From a checkpoint of a small mixture-of-experts model trained on Wikipedia.
Size: 11 layers, width 256, vocabulary 8192, 41.3M parameters.
Experts: 40 experts in each of 10 layers, 2 picks a token.
Training: a variant of Muon for the experts, 274M tokens, 11557 steps.
Below are experts of layer 4 (counted from 0) of a mixture-of-experts language model. Rows are named router (the router's row for the expert) and show model dimensions 0-255. Each number is 128 + 32 x the weight over its row's rms, rounded and kept within 0 to 255. Numbers have three digits each.
Before each expert's rows: "mostly gets" lists some tokens that are sent to it at least half of the time. This comes from a sample of Wikipedia text that the model never trained on.

# expert 28
mostly gets: ",", "),", " but", "\",", " while", " because"
router:099113139161096154144095104116077141097081114117139172167117183194109120119125143089115109186162156076144114075125148159164123135175143114132140057166046140176145115126156144120142147109145057137097160170108163137172196117106120142156116128152160163150152168185127132071132196133128095150110115198156185144159114092103193191078140112100114207147118148173069138139160054099145091125106095127076161065143131153130121150136096136130113119143137118131098096144165119114113128109166123108068146154136135078090152142136134090078123159169116100143156164175117142071135117135095181145123126116110135131122138082156101133068177213140103163151100070085105095117134143136148167163156128135169077123152178174125094122092143139080174184140119158107109165153095172112158070167152078

# expert 24
mostly gets: "%", " It", " He", " which", " he", " it"
router:095106175111181121113112102121097071092103100095138134143104150146135154083148086102136123138173156095163166112107135142146101105148152137060255142168130168153158142166134081148099092126207065100093090149135147091169133136051144180139160157120158169150136067133129098140177095079162109090119137149112084134157060137112110121100119074126094094113091169088064108085108091140165111158121139068127137109133112200109165131141105147155094125121141114117109139120127137086084130123117100121079125153136112122096139165125075133131086144144114119104199172156125129129142158078148171110123166105103120139109154068084157120095119095096109188124120110130121120151078150096095164111131087162156099105153182114116156127073197155119200188129210076116072144145081174134177118123103102

# expert 0
mostly gets: ".", " ==", ").", " ===", "\".", ".\""
router:146150110109080150136119072100108115116116100128117172140176142167128177171133093109184136099107130094093165074119054133090110128177127110162115082158136178140134096136185168097125113155194065123036112110119132125189138101069151173132180182121125167139132122139111134099108194120133120121109123181090122120131131092116069168118127117148109170189129126114124183082128070117146058147136143079081183070139115144166119139154138116097138125117179085122169142169094147115170122092085169110119122205135113155113132187144118093108132118150112177120144157172143130098119135099106147109079142107156128098068176119112147168108139113116127076120169144156101074154111139135111165145114050136108058166151081150135173173070091179121143163112161118117066170151152201113194112104117093

# expert 32
mostly gets: " two", " one", " all", " New", " other", " three"
router:099126120121078124091069099113075100082198109134126153141160133178141126090141199120181142114103185105056122111114135161171135126152156161170203129137132116114170142151158140111113141142177087193109086152163062111160136113081149164136157127109130136124159200121143164118126152115108155096116119189164167152121093183139108096105138142119122156132048184142070138113131088173154071150139123122055164101128155088103074124187075178098088113117139077120111133113130111077136104140156144143126091174089107145117154148135154153097126115181111093145123174146109115167113123145003124146112195137099145087065108128160120100143139172133117145112107108182113103120095199122104136123121121159104086178151123145061162150100091156116120155127149082121140160172079132117164070158103106

# expert 8
mostly gets: "S", "is", "as", "us", "ies", "les"
router:163129151084106118140142101161108063113177110203158110094178140159120115148128106102103065108158097088070168099122105144166116119187115146159167102116108193160104103164152120142105114113163083155096173149117140125173185126075105110146106153201167118162124100162151150151081196133108134151134069178147094132130118108103192136085156063112082189057135133106105135094164142133146092167087161111082061112186080152139072096150083129135139140101149088099153184079136148123089153117168117094057108161172088175148121151123145106140117154124138152094115151163113191113116186084128118138148158134097157087116173070140091130139119117136102107167158143153109114134112089104130157113134125156171087164173143150126075150088110168102183132100103096073123202147083175149144138132105087

# expert 38
mostly gets: " Pa", " E", " Ra", " Ka", " U", " Le"
router:102079154122117156122070099107078048150150083161146114181130153126124107136185156130125104140100137063148111162078105132071108067120187077100143137112072124156147157212134072100151122137141058157116126111111110126158193122114148185133123145135171108146138195109148116095100156124136098164126155150185103174155077074069071175102153090084087119175124153142114124130156080147148068134134109127083138071110124161144156109136095132079112129097158102125103089082150159118119130118131095085065136215163105126049128124153143143115115130128143154126114128157128118161103217124114171098092108117113106110137145070159109162058152138195093094108108137122121080196113170113115129133123086145121099157157099152110139095095121164111158173107112137111123188163076149090112087136177107

# expert 37
mostly gets: "0", "ur", "im", "ep", "rim", "ero"
router:122123132095118142128087133161100123205105110068122133160078137162123195129105146121145109086131134072123116087075113131114116127163097138129139100126105157155122120202168115147123103132157072146102141159115103133164144131106041162135118135157112145122123078138163155110115122113166036110104125171142114133161096144102160174071180146124106163154090124147132121118126117126126096160115150129078146110123111124109089113145110123100139095098167114216137125094122107085129171153077099074090121167094155143062118171123131041077143167154076178147075155183108156127119179129098184096096188086122112109100096074127026101058204117146085085106120143134143077147105120127143122144114136178099103152147131135101145183070111109154197170151110121079108140135074152090136091135161062

# expert 12
mostly gets: " (", "–", "/", "(", " $", " −"
router:122122120127137104109102112126083097104117025186132158126148152153076096142121128176132142119095164073106105088103113116137118109145131148091174096174062145166124192156144085124093108118179012136122133107151122119174136168135170131116122085112138173183145142130100105086104177107118087133173135119158083113138130119099090136105117129093145181159053107141090166120149094183173104177061159153103141091167133142174158097158072154068123122103151134098085093136185129093085135121125138084081136160133064087141162167080108121155130155165110182124129126176095138125101129115092152152077092100112127112116118090154085115091156077134133101115152093125112099121095083130128171073122106124115068163158141140121137142079127119087175195115126146130097148153076239173171119126145109

# expert 9
mostly gets: "ed", " D", "ated", "d", "ist", " known"
router:088117141102113147146128144096096109104177104133199165155152118128092081090134130179173092073110122089111134112129157127117077116144136082181146138170116157131144111107146121166133068114123082143060139156094144073159140153134160115115118129112134118168096072094138096078113185085157123145087140202136120112108110084101143104121173178143135127129082196158128103070118090174124128142175141113106151128126045136091136062107139118038159144096165100198130093126134086148117215130186135092157154081116083107062184169154149079153121134164069159141093138161145167131143141106106163173110143123141087125121149143123125095152197087128099134105138106133152087094141195126173193135162097150116109192166107168112147154062120136164172136125115073080103159153137135147152084154112113

# expert 20
mostly gets: " TV", "y", " Ty", "ch", "zz", "ny"
router:097134146139127106128120170119087115132101120172171119192091139200068121174114155109137176120111180078097138070076081152135117148156174134166167113108102140104087145142120128130105084090151119142100159157081137102149151097113098169125151158116115116118123178151107149142104150122180090147161103159121141161150098097141091099073186149133105136118074082140108163101134067135204127110145137094036140106081153149158094122132120146061193112138113122139124077097137146076099151100153164145106103159121082140101133141128126110127096122155144128159134167139146128158158151120101148152076104138172066141092140133118159133097135098117107158117133123090123160193120133106160105154098104217161070139171094152121168182065161125053197175152196138038099138110055133176123086138125063

# expert 29
mostly gets: "8", "7", "6", "5"
router:164088128074098131118123131143025147114190128145125140182107214136102083136171172097132122120119145117074113116133120084143083138179138111116134146152141159185126113171153111055142082152135101147101091115144161093211169116105134105120099127160121185141126167138100195112107238120189151113150111131078124129153133113135137071129187140138102185135107171110073174123161097163122148108068176106084129047080107137136137113108078154122129104126148119163146146144118133095085096168148139090116156189146148105132170170119130151092143149125114150072135176161094130145122137151064179145096105131142080103144126108145111137107121122174122137122129119131130115217138160140171189111122087180172095158168113119114135145018166150104160148140123099132091147141111145108144080150124081

# expert 17
mostly gets: " After", " after", " before", " California", " Texas", " Virginia"
router:163084129111116153118087142077072116117129087138112133160151174148144087125139100088156093095125128126137137073066085111158146124134120072141188116153121145165125087131191161095122106122157116182106105143128137120164141119084165202150183139112162144089119177137102168098112158137163146106129133128174140084116108117126124133102130156117138155157089155115067207140110079125135137163136166161090094089092095157140150119152086162118090183120150112145124074134194135036143174069066125075113116152097149151069173133134164134065147159145109138101105137173161132156092162118132202211074116127149096100128161080202089178111141114177103103144082064144104092186113116131125154130119106127149084155178139196116124126105064200124148141121141150098165163138118138127157076156150087

# expert 34
mostly gets: "\n", " \"", " well", " high", " co", " long"
router:140123148116086138098123141150041108120165132133102133143072122119122137109120154115115142132076157043139114109087123085115112105154125141120176144164083195171083138128152159128218098105120039105125140185071114104185173153050149101153150191117144114132144165136143155120084143099123134155059117131160138099146109138131172141099191126117113155122066122126074120125109074174175091110140171101117161131087129119096138087149083105149167121136133109129104121113130140139112213108126148149158097137128133134067142145144128082098164145133100148123170141155149161158130130159109109155134090094085145137166150115161164087059149130136091070124154102187110100126179141123106118095093118179088059119146165154080123144087095165170149255146166092072102134119138208116130123134104117

# expert 25
mostly gets: " part", "ul", " end", "ill", "ut", " head"
router:121071141112097101108057160118093104056158119103123158116137140171077143158149125159124099138167092095129104095134152138114116135167107095129207080155138170095134141170146143155128084166182074176125169141144107113156148109115165132066163132175196143132132148165122107108080140067117098092112128125099113111173128109120072116033137147137055128139112173196059123134127108164122089098122180095083081072152102077200127122112091127092109109143148037141085181107174108080108112125157166095117137102122151132144157117139128140127144139124145186159099198173121159112122151125092132111172111111092149124092108089085090184135105125142142106128139113118094096138094134181104130111120052159126104180160152193097171150161148165130148179101128170079110159178107158088168131125116098

# expert 10
mostly gets: " /", "ham", "ton", "ford", "ley", " top"
router:165125151107102137126089127115101100118098046169167159130123186140114117151121101134185140024137138112093106147095109172152095169126132141167158053117059195178143128156135176135139105072189085110098118110138145122171117102105104154109080119142149126165161119133122104132122190150170101121153147171139089113138112118112087137074131129100087177093095199132076141114109057150128113165137098079103113105110167107088129100126093180085154076065139105202073111150145160086075146193145141125129115141143103137108139183142123098139049110151088123082069129172144120149085149136111184121138110111135174139107130117122091141102103155142094148107092114115134063132114163133117142091082115139109062139155195201104152195112114103158144163133148097132063178124132140076138107134130114

# expert 15
mostly gets: " A", " D", " P", " G", " C", " S"
router:097125116100110146108158125116084124129153124147184112146111179204059101147132163120211104163134180085132138090121112095150105125119166135177174145102050113120127121142162088166136146120140020130137125183158141123174150116080082114052115181191141141107150090120111166075115154109139119135096123143135089147165161093131081127076167150088151135121084086128070148143120088151070072165110182133093175080170125127152152120125122190082138153084202133149104104143183161105099122121116131080190135175148066176122067133175147159150113115141102128174126083191156179097142135176112101160093159151135068116135153140133108159074134115147098130097132147128095122122123197090190103098118090173104088172164106154106150149166133142118132127170111126118159157135113155147146119129108129

# expert 33
mostly gets: " According", " according", "According", " magazine", "ma", " own"
router:117068123118155171151101155158103148171177076113127111172132123118102145124138182115130123109119105075129140098126094111168099192167138158068139111146103114108083163177139131069159116076168071116149139158142103058202091133111171142138107170170196144159109099129118077104133167103149127084125128159124112121112137097113101097108159109158097133113127130110138127189140081111112045135169157146109136079111150117147149104171062154135113126088170112149122110142136117099102115118127103074125137172188151156131109175114111090128100156183120164063105145148202160177150156130164141158096138104131130115126188135155112127090173121134114136134106160196087087181150147154145142168125092152140052204169146144149154129071140134119177157130154130034130193159053202096154097106087117

# expert 30
mostly gets: " Co", " Pa", " co", " pro", " Li", " re"
router:150090123117108120162103165153114101096152113150150123148114113126107119139146207109121129142108095038128089118075104108111135089154160132065138160173119121176138137109170095066122104166149084127116098066127079128104152090104134121139115110224213156153114098157083155065121148086123162116114138111123141134207158122076107140077159102123143159183061127121107164111135099130137090135146196118084130097142080142168144124150101108128121174139110095135087114102082111097114132152129170138093116226136080111132139126150140144118112178161168131145118123103138153130099132138153187160135170125126072084091146124132088137107161118192136070077121128129097086117120168154158147164140016162106090153167111121089163125111113144119156225113124178095128145183126221113130104157121134

# expert 11
mostly gets: "man", " film", " season", " album", "son", " round"
router:152088162085129112064103076085069070153117107112129128135102140170123154139199119161140099078163117119107136122117104070133119119143146110132126062180102123088137161152123151106168100107134066148115178137121182080161141140087095111167088129146141161170108150147134105108056139097205121061135118158169102117125022108082095137083124131111122191090078138141128167099154035099092123196129139140129106110119134161133136103100076157153145170110200127169126128148123094113106160160094124152094107131118148131044145157156107100130101137168125189124160120123130160120103167105179115121060116090144098106144107081183093185128107130146151174157111106133096080148102150165152111109129111147160116163158168113085124164120168132062153131121155057062128146186105169157155130150131111

# expert 2
mostly gets: " the", "The", " was", " a", " is", " The"
router:145142117092099144146110170125068112157097071121159142124158143173160101140142092098130097118174113030122124096114165146085093107137152142124146107158116108187115148191154103111131092096128081168122128102119184084173133056115059127132107103128131177155177156155104115150106160122136084104179107135159159146120134134148156150113128102126112171120112121123112118115147077184171079147151199137129193121131130146141096096171080091102157115094110068159169125134139147134131139167084110084170105151108132155149115154121135086094112097195101139078080141134134193130091164158113129141131158196149112122118125138163075101154142161163070148080093096124128058150125104130131150185089157175139071160118138135131161132067120139096175194146158089129114156146136228106199073172154052

# expert 19
mostly gets: "|", " develop", " introduced", " create", " designed", " take"
router:136064129083115151149114118107127074123153143130161155190179134094127102160180099117194106150118106120091108077077144083092112109149176104152174157182068149154131142184132138103118073147198106133147137113150081105183103110122121180093156156158145161207133121134106160089084157067130103136140189150155142102136076148156153082052167177142069164076078165092150151094174033130113110179118132116069140103110139142150131105122071123067139138119193119132098118102146145092093158098135197112120138168162141127125135141119100141137078108145088092138146152103128124055108157191176115133103159102101167102130190134122092119114171138123102141113094114165105079153131124166162159143071165159136071152154113154128175179087128130143189146140181132109132155130120138116151112118123094

# expert 16
mostly gets: " state", "ner", "ola", " Species", " Georgia", " California"
router:168185071037162084092136097114091114117149068135108148141121161163166148139169115121100110127170121098103132152075156136124092114134147143124209110110066174137085089173109154071150092088110105167103148132032180086143180126095127199157136166124184189127142149177137134096083146145123121132139146159198155156107083088161134127110106120049125117145117166189075188110121075111159109122139123115134147129165134140168139096173106150109153179102157116201099139133095161104154130137146125078112119183141096107155133167121131129110163133118099137138132120224111173100146157162133157137062127087169108155106124118103112168093090151123099127104065105164137118154147168161143114177127116138144104136151124126128125184079126132126119149151133083077102215136141146091175079146171116

# expert 22
mostly gets: " b", "l", "g", " c", " Sh", "fr"
router:128161121114113096146079133146114125111080111150128184171131111193117125146134131073102145093148132053107144099093085142108103077146154140142135147184131121114082088140168161137117130111175088143113173136140163126135120075079171119142113170146158222112162161145111132133102113141110133136098114195089132146133162137125185100104179111148061144093014152139076139115144101111173092122044201081103171150121099176123098085181091097104107136165091107133127118124136094097132124183111154087139090154076136154128111145172153179137135149191132132161135125137113244149119132176110169154112148117122073117150113108129110119110170086183147148111140142171113116167154092142103151136107036156125121168178127138138126145107101150122159214171181155084097164134120131107145106128166115

# expert 14
mostly gets: " had", " have", " has", " having", " even", " required"
router:136098121108119103111121095097110137133125046123163123182099138151130117144097134143167103118116113108086116129129079126164127108189142133094174140169080133094092115133127116071123083142116087150064130145118165072177143107141063139091137158158133136131193178109084113102108210109156155106109158197182049113092086112054139163105200138071124133103074175168073146085107080167153097157124133155076182138116101111141140145195091111109147174127153147159074160135122174138090152139123130071105113190145123099163134140113102133150103141113100103153100131160111191092116160102044164120123149128152115109138164069135147096124145121139095140112086132198071100187174147121127126095110114150185084143149152110140116147076121152102103151150166120063156200133133149146177103119155105

# expert 31
mostly gets: " film", "lan", " Bar", " home", "ran", "kin"
router:143080104139158153050147136148080049222167146142129159182116168098151151147164058110164084127147173092139096046108131106093120125134130110141151062118102166185097110141157115068156121080155086169105131123076096140142166125017160162185119135097161115098180151155082099161089138094122119137178126196148158143159106124089111143121200110121097138161071132130076163134115063109139103158109161142085113088121138165093111111161121155077132121097137104158133125177121145099070141094147131117107112095168164084094156121140133072131104134163120101109118203146130155160107137081103155121120146096068132122178135141195088154107123094153139115153168154188119082131111107157140163096136101130172106158166136128159133120087160139129134138108166113133098112135186139140138088152074105

# expert 1
mostly gets: " for", " and", " on", " of", " from", " with"
router:148107122152084167204105168100108094143095087172132132189176129164061100131114063116121169088108119110136108150090101094148088097166128132165132114154100135081119155159166114087155145120146049150117168093096142125134152096146137161146132146120129096132094148126164109139081155086123132154108132152145088101144136156072145137095162165109074191160063173093076183131166097097192098144113129100077178089078134138158113123131116166095159163082161103129123124082122147093146136147063105096100169161153070131158144209160143115143138121168108128170115169182148122147136166144066193219089119116097162103134145128120063113150138129137145120134133135123123116180201129141146134086121134172140116179166123162095142178103148114154129162164092126116090160129087218048131134120136083

# expert 18
mostly gets: ";", ":", ");", "):", " including", " Interactive"
router:110121079132113136179096142149093114133143040132129063149101174189093150113129126123130087070188133106102105107122147138089101076144125127145148134179122165119138101170166130086137086094162052128075111111156093111181143113105083149144145149173118158096199097180143173131105173137131134141118157147139127142106139102097142120120152148099178151164141173141104148080130065194213115112114191152105108076101114167123162104137091127101105140074174128097115176168167035103079120175098119103121092147158100120077168158113148090136162131135086142141113095181137133162109160134135125177080136134131093104103142104163128135122151175188106149141092112155154082166126162127095141087146100152120074126151102142133136107118154094074154171116219124077094160186136156104210157135095110

# expert 23
mostly gets: " pre", " Am", " Bi", " ex", " Te", " Ge"
router:144089162128111162163140129079087063132094080145139208124088137160079117113180137100157080099184157027102130126084094098123106072168131123090176105172102117115112200141164140143167121177138052115131149086169117104119104092125166152120204138144141161135105107147097115128091157163130108114089124135154118122114146167130085196086163132131114154154096138140071185113145092138124112143149117129106130078139136122096151110158103106070153138108138099168126096127144179120106126161133090128086144157143103116103108158122151119108132139205144129155128187159155150093123097166128165121096116114139098130148191046143082129122107113118152127109141124144139088170071132102068116141108096171087084235162171176147174146109131172117134181129165145092109189156162192093201120116137148

# expert 6
mostly gets: " that", " May", " August", " June", " time", " July"
router:098100158156130155153147128083107088169132098117114179129126113131091130076111104144122023135110168048122127105092158136090107145130172088124164128186130214107106138108143152172113116136120038094109144144127115145113150122107125156167194165144131170147151184189091130157132134121142112098104082142152153134118098123108121115124189125170108145136137112118074143143134110172118111120098099124056082076094108127192117112171111174121144136138108129164093187146110115059065107118099132138089144204092146180084175143164136117120128090169122122134155121134162183111165138194072174173115131119129145108145134107155088166095152165145123067154137152216084117141119093129145150116146079140169095160156085157144110157081154142142116186101180103099165164191077149142181067143141125

# expert 7
mostly gets: "'", " I", "O", "I", "é", " US"
router:103143156141133166133163094107052125188142086128124183104138172167119170165165113024154092115139125103112134159137109063086060158178125086142150144105069130145161130148141142119194090138148034101113133104094133099169118130088131157145160128089121170128136150169145146125107154134137151110167150143103091122100104129113118104108117162102085191168097115116152100133126125160141087123064126088107127069054137107149163110123104119125153098103223091117126133139167137107089170162127118135106103161121098130084174213136117139134139154101103142134087136158125195137091159149125174178121129109109148117155131059141076111077153182189121079144063130156107085103145128099132195103141129143113096162162222139129146158099131112130166142177136104086101129132078209157121123095126106

# expert 4
mostly gets: "val", " Her", " Siege", " Love", " Free", " free"
router:168117125114076163136147121131096030169148115111169139170170194207109095166164132069129096142132118079100135104085100093084083162142107171133181069108124170095097121115194150102174111103134072181104095114087135118150187139114121137084135130159157196145120152149097154048105133105127109067106126148125137139177113130123102123123119127148122158126130180122134171127135055166119113148116162145080132073148131100117102124159042160070178121114207104108072098152121111094100055131193176111150141167107148136122130151188157133139162110120097088103158146161117129129095147119106146144074150153136142118098171137123102157078118150150137129181127113178108113111114143103145167139154119157133077141163152111136215146080127166164134163120094092123054134112084193117140133107135086

# expert 26
mostly gets: "in", " In", " in", "ad", "In", " during"
router:111133164113111149182094137138135109153117131132162178175152186155065160152122149108100040095150105117075141131113059110143095144168151080140137159113121152184085117142157099151111164148112086159133094137136134116163213155115109123112172122177188106202107101145143163091126101146121134106138096200181155145142106155075132135120157129111167168156087117210122167071145126133117097104123206108129149087177111173181075112165081174110114156112154111160134078150139154121106132142135152111137084082164128183119173150135088137073146151155151155116154131134135179107118121135121154149099137159111082152114174093110105143091163111123096128083113123146101105160079177154167140110119122161153048147175134195159135136077157118093129176122240116089137179133142192086134103146105124

# expert 35
mostly gets: "al", "ary", "ic", "tic", "ian", " new"
router:119089148170121190093124138112127104145159133147126155127140102152166095123114131034153138164149154060117116077125107110137056111178120162140181122146126183138085172170187077117135143096137068156027121122129075077151169138137140162141159171101157123125191098184107145052135136123156116090084205176177073150130109097138173154128153150091117132153073107146072134113133108140121117169153144109093109100135143129171163096181070177125090078086137144147140126045107114116068131094098124092145100111112124117079127150147129077083093107134156164157107188156132120167095079105103151156110142161097174098051137077136137137108130105161121119144111078098153104158143153120073145153128138151145113126146100137177169130104162172112144155164168069103118166113103110106133091104156080

# expert 39
mostly gets: "-", " –", " un", " +", "′", " −"
router:122119145095110122096112119119086088151124115121124125183140106141075158139123118115130091142142105021118098144112077116181078166146150109116137180171117198166057096123112094150143031130163090147114166141127097046125147127151142181126134121189107083133127130148122123125072151150175118118133088187149107083132068134099170127062135149109098132177105174089095137105157095145093069117101161137118122069156080136131166151146110134042173102075144082212121162130128140113113145099076115057081127148149133141102144160132113129108127090149134112109102182149135129149095160089068164127088167134174115108075130113138111123089125105160172148137094108156127144097104122135062145169085110146118086133166166213124143155133105174113167167119141094082122128161124210125150096106132110

# expert 3
mostly gets: " m", "st", " F", "F", "nd", " second"
router:121121112146102158180090123146094109177130069160176183151115184188170104126149101109130136135151145110102185136113147136157140078176159166113158138152113207170111133133132096142166075099132041119108125130082122105148111118109122121152139178136149203172132172174095151136121149107151152090151097152131032094163088130155171125103142103097074167112108139144081088131149094131117054208134143110105115125150136163135160098091110118034145147098152116119110108129171133133107177134164104111125091119141164094084172190166139126103144180180117166115198112162166134179137149144070100121112096157111069102111139107116179115087157095103092162170105079163126073152138166151144169172120116153138105139156144187169155197103088174128142153159114110146116185156142151136141079129095106

# expert 27
mostly gets: ")", "\"", "),", "um", "up", "}"
router:064106146115094132149125106126087144142138061073121134163109135169144174180116084114138107118188081051148142096148102100152136134167166142092161133119089171180152115096156130109139086065138109124095141136137137097137150132110094177167149189121122137149149144155125135112064162078162073080131102135136114193148129110107085133111140154089105178070122103150113151118125116146190083182170166083082085081110111123118123090087072158077115114081140098185107153123113069109107169147126107129096101139107086103095155155112107157130119161118133096087175189145114139116133141118138130115097100220122096115126162130134085148093157108179118138142127175132189072141130170147165152111127137150136088160164124167159169127085103181189164150096216079075107146171125183077163073100123084

# expert 36
mostly gets: "ly", "ally", "so", "era", "do", " originally"
router:097059178138124143147111099133103149148095121147145154180168159126103155142146108105118107145119171093081097172075068159138125089175176139081181079146088179140106150094181161102146124123139088099060099122128148097173168077077132155118129082175134103199092174183139140103095231143153110075086159123121119122115145145126126162122139132113099142130106153085103134113118060150134111147091142153124084113101124151118111116154070150163171106109133129126121106136100133140053103140097136159117100162167129190143081121122087072169176132151167128096142136213126130190126138122101151173090095160151127066149147139113157101105137114130098098107145158136126096124113097156119130194151052159136112155153154204099145177062158122121200140159157122141101175151125191149173106141124068

# expert 21
mostly gets: "ect", "age", " district", " role", "tion", " number"
router:135100163140161093067164173121086103147111125116099127147122154190134121112104086099097112155158129083103102072151154067127055156145162122149138093131124151106151163155131119129104102142206093181132112142131078120148173165091113157174104123150115191114161092140164155057109098136135141137133135185176106165173164140098083117096173169117056165112105140152133152118131112128112120161114195075107077070149158186099123124116099130125156143121181084124102091150102130106062144120112142088066110129172149121075170162178110105110195095132086097121131152141158178142095106130161140122117136137160153154096211113128089173133121141138135079126123118148086093069173172112118110165173118192091092172162112127146192186099127137063159136125155141097096119161107196125153097086152060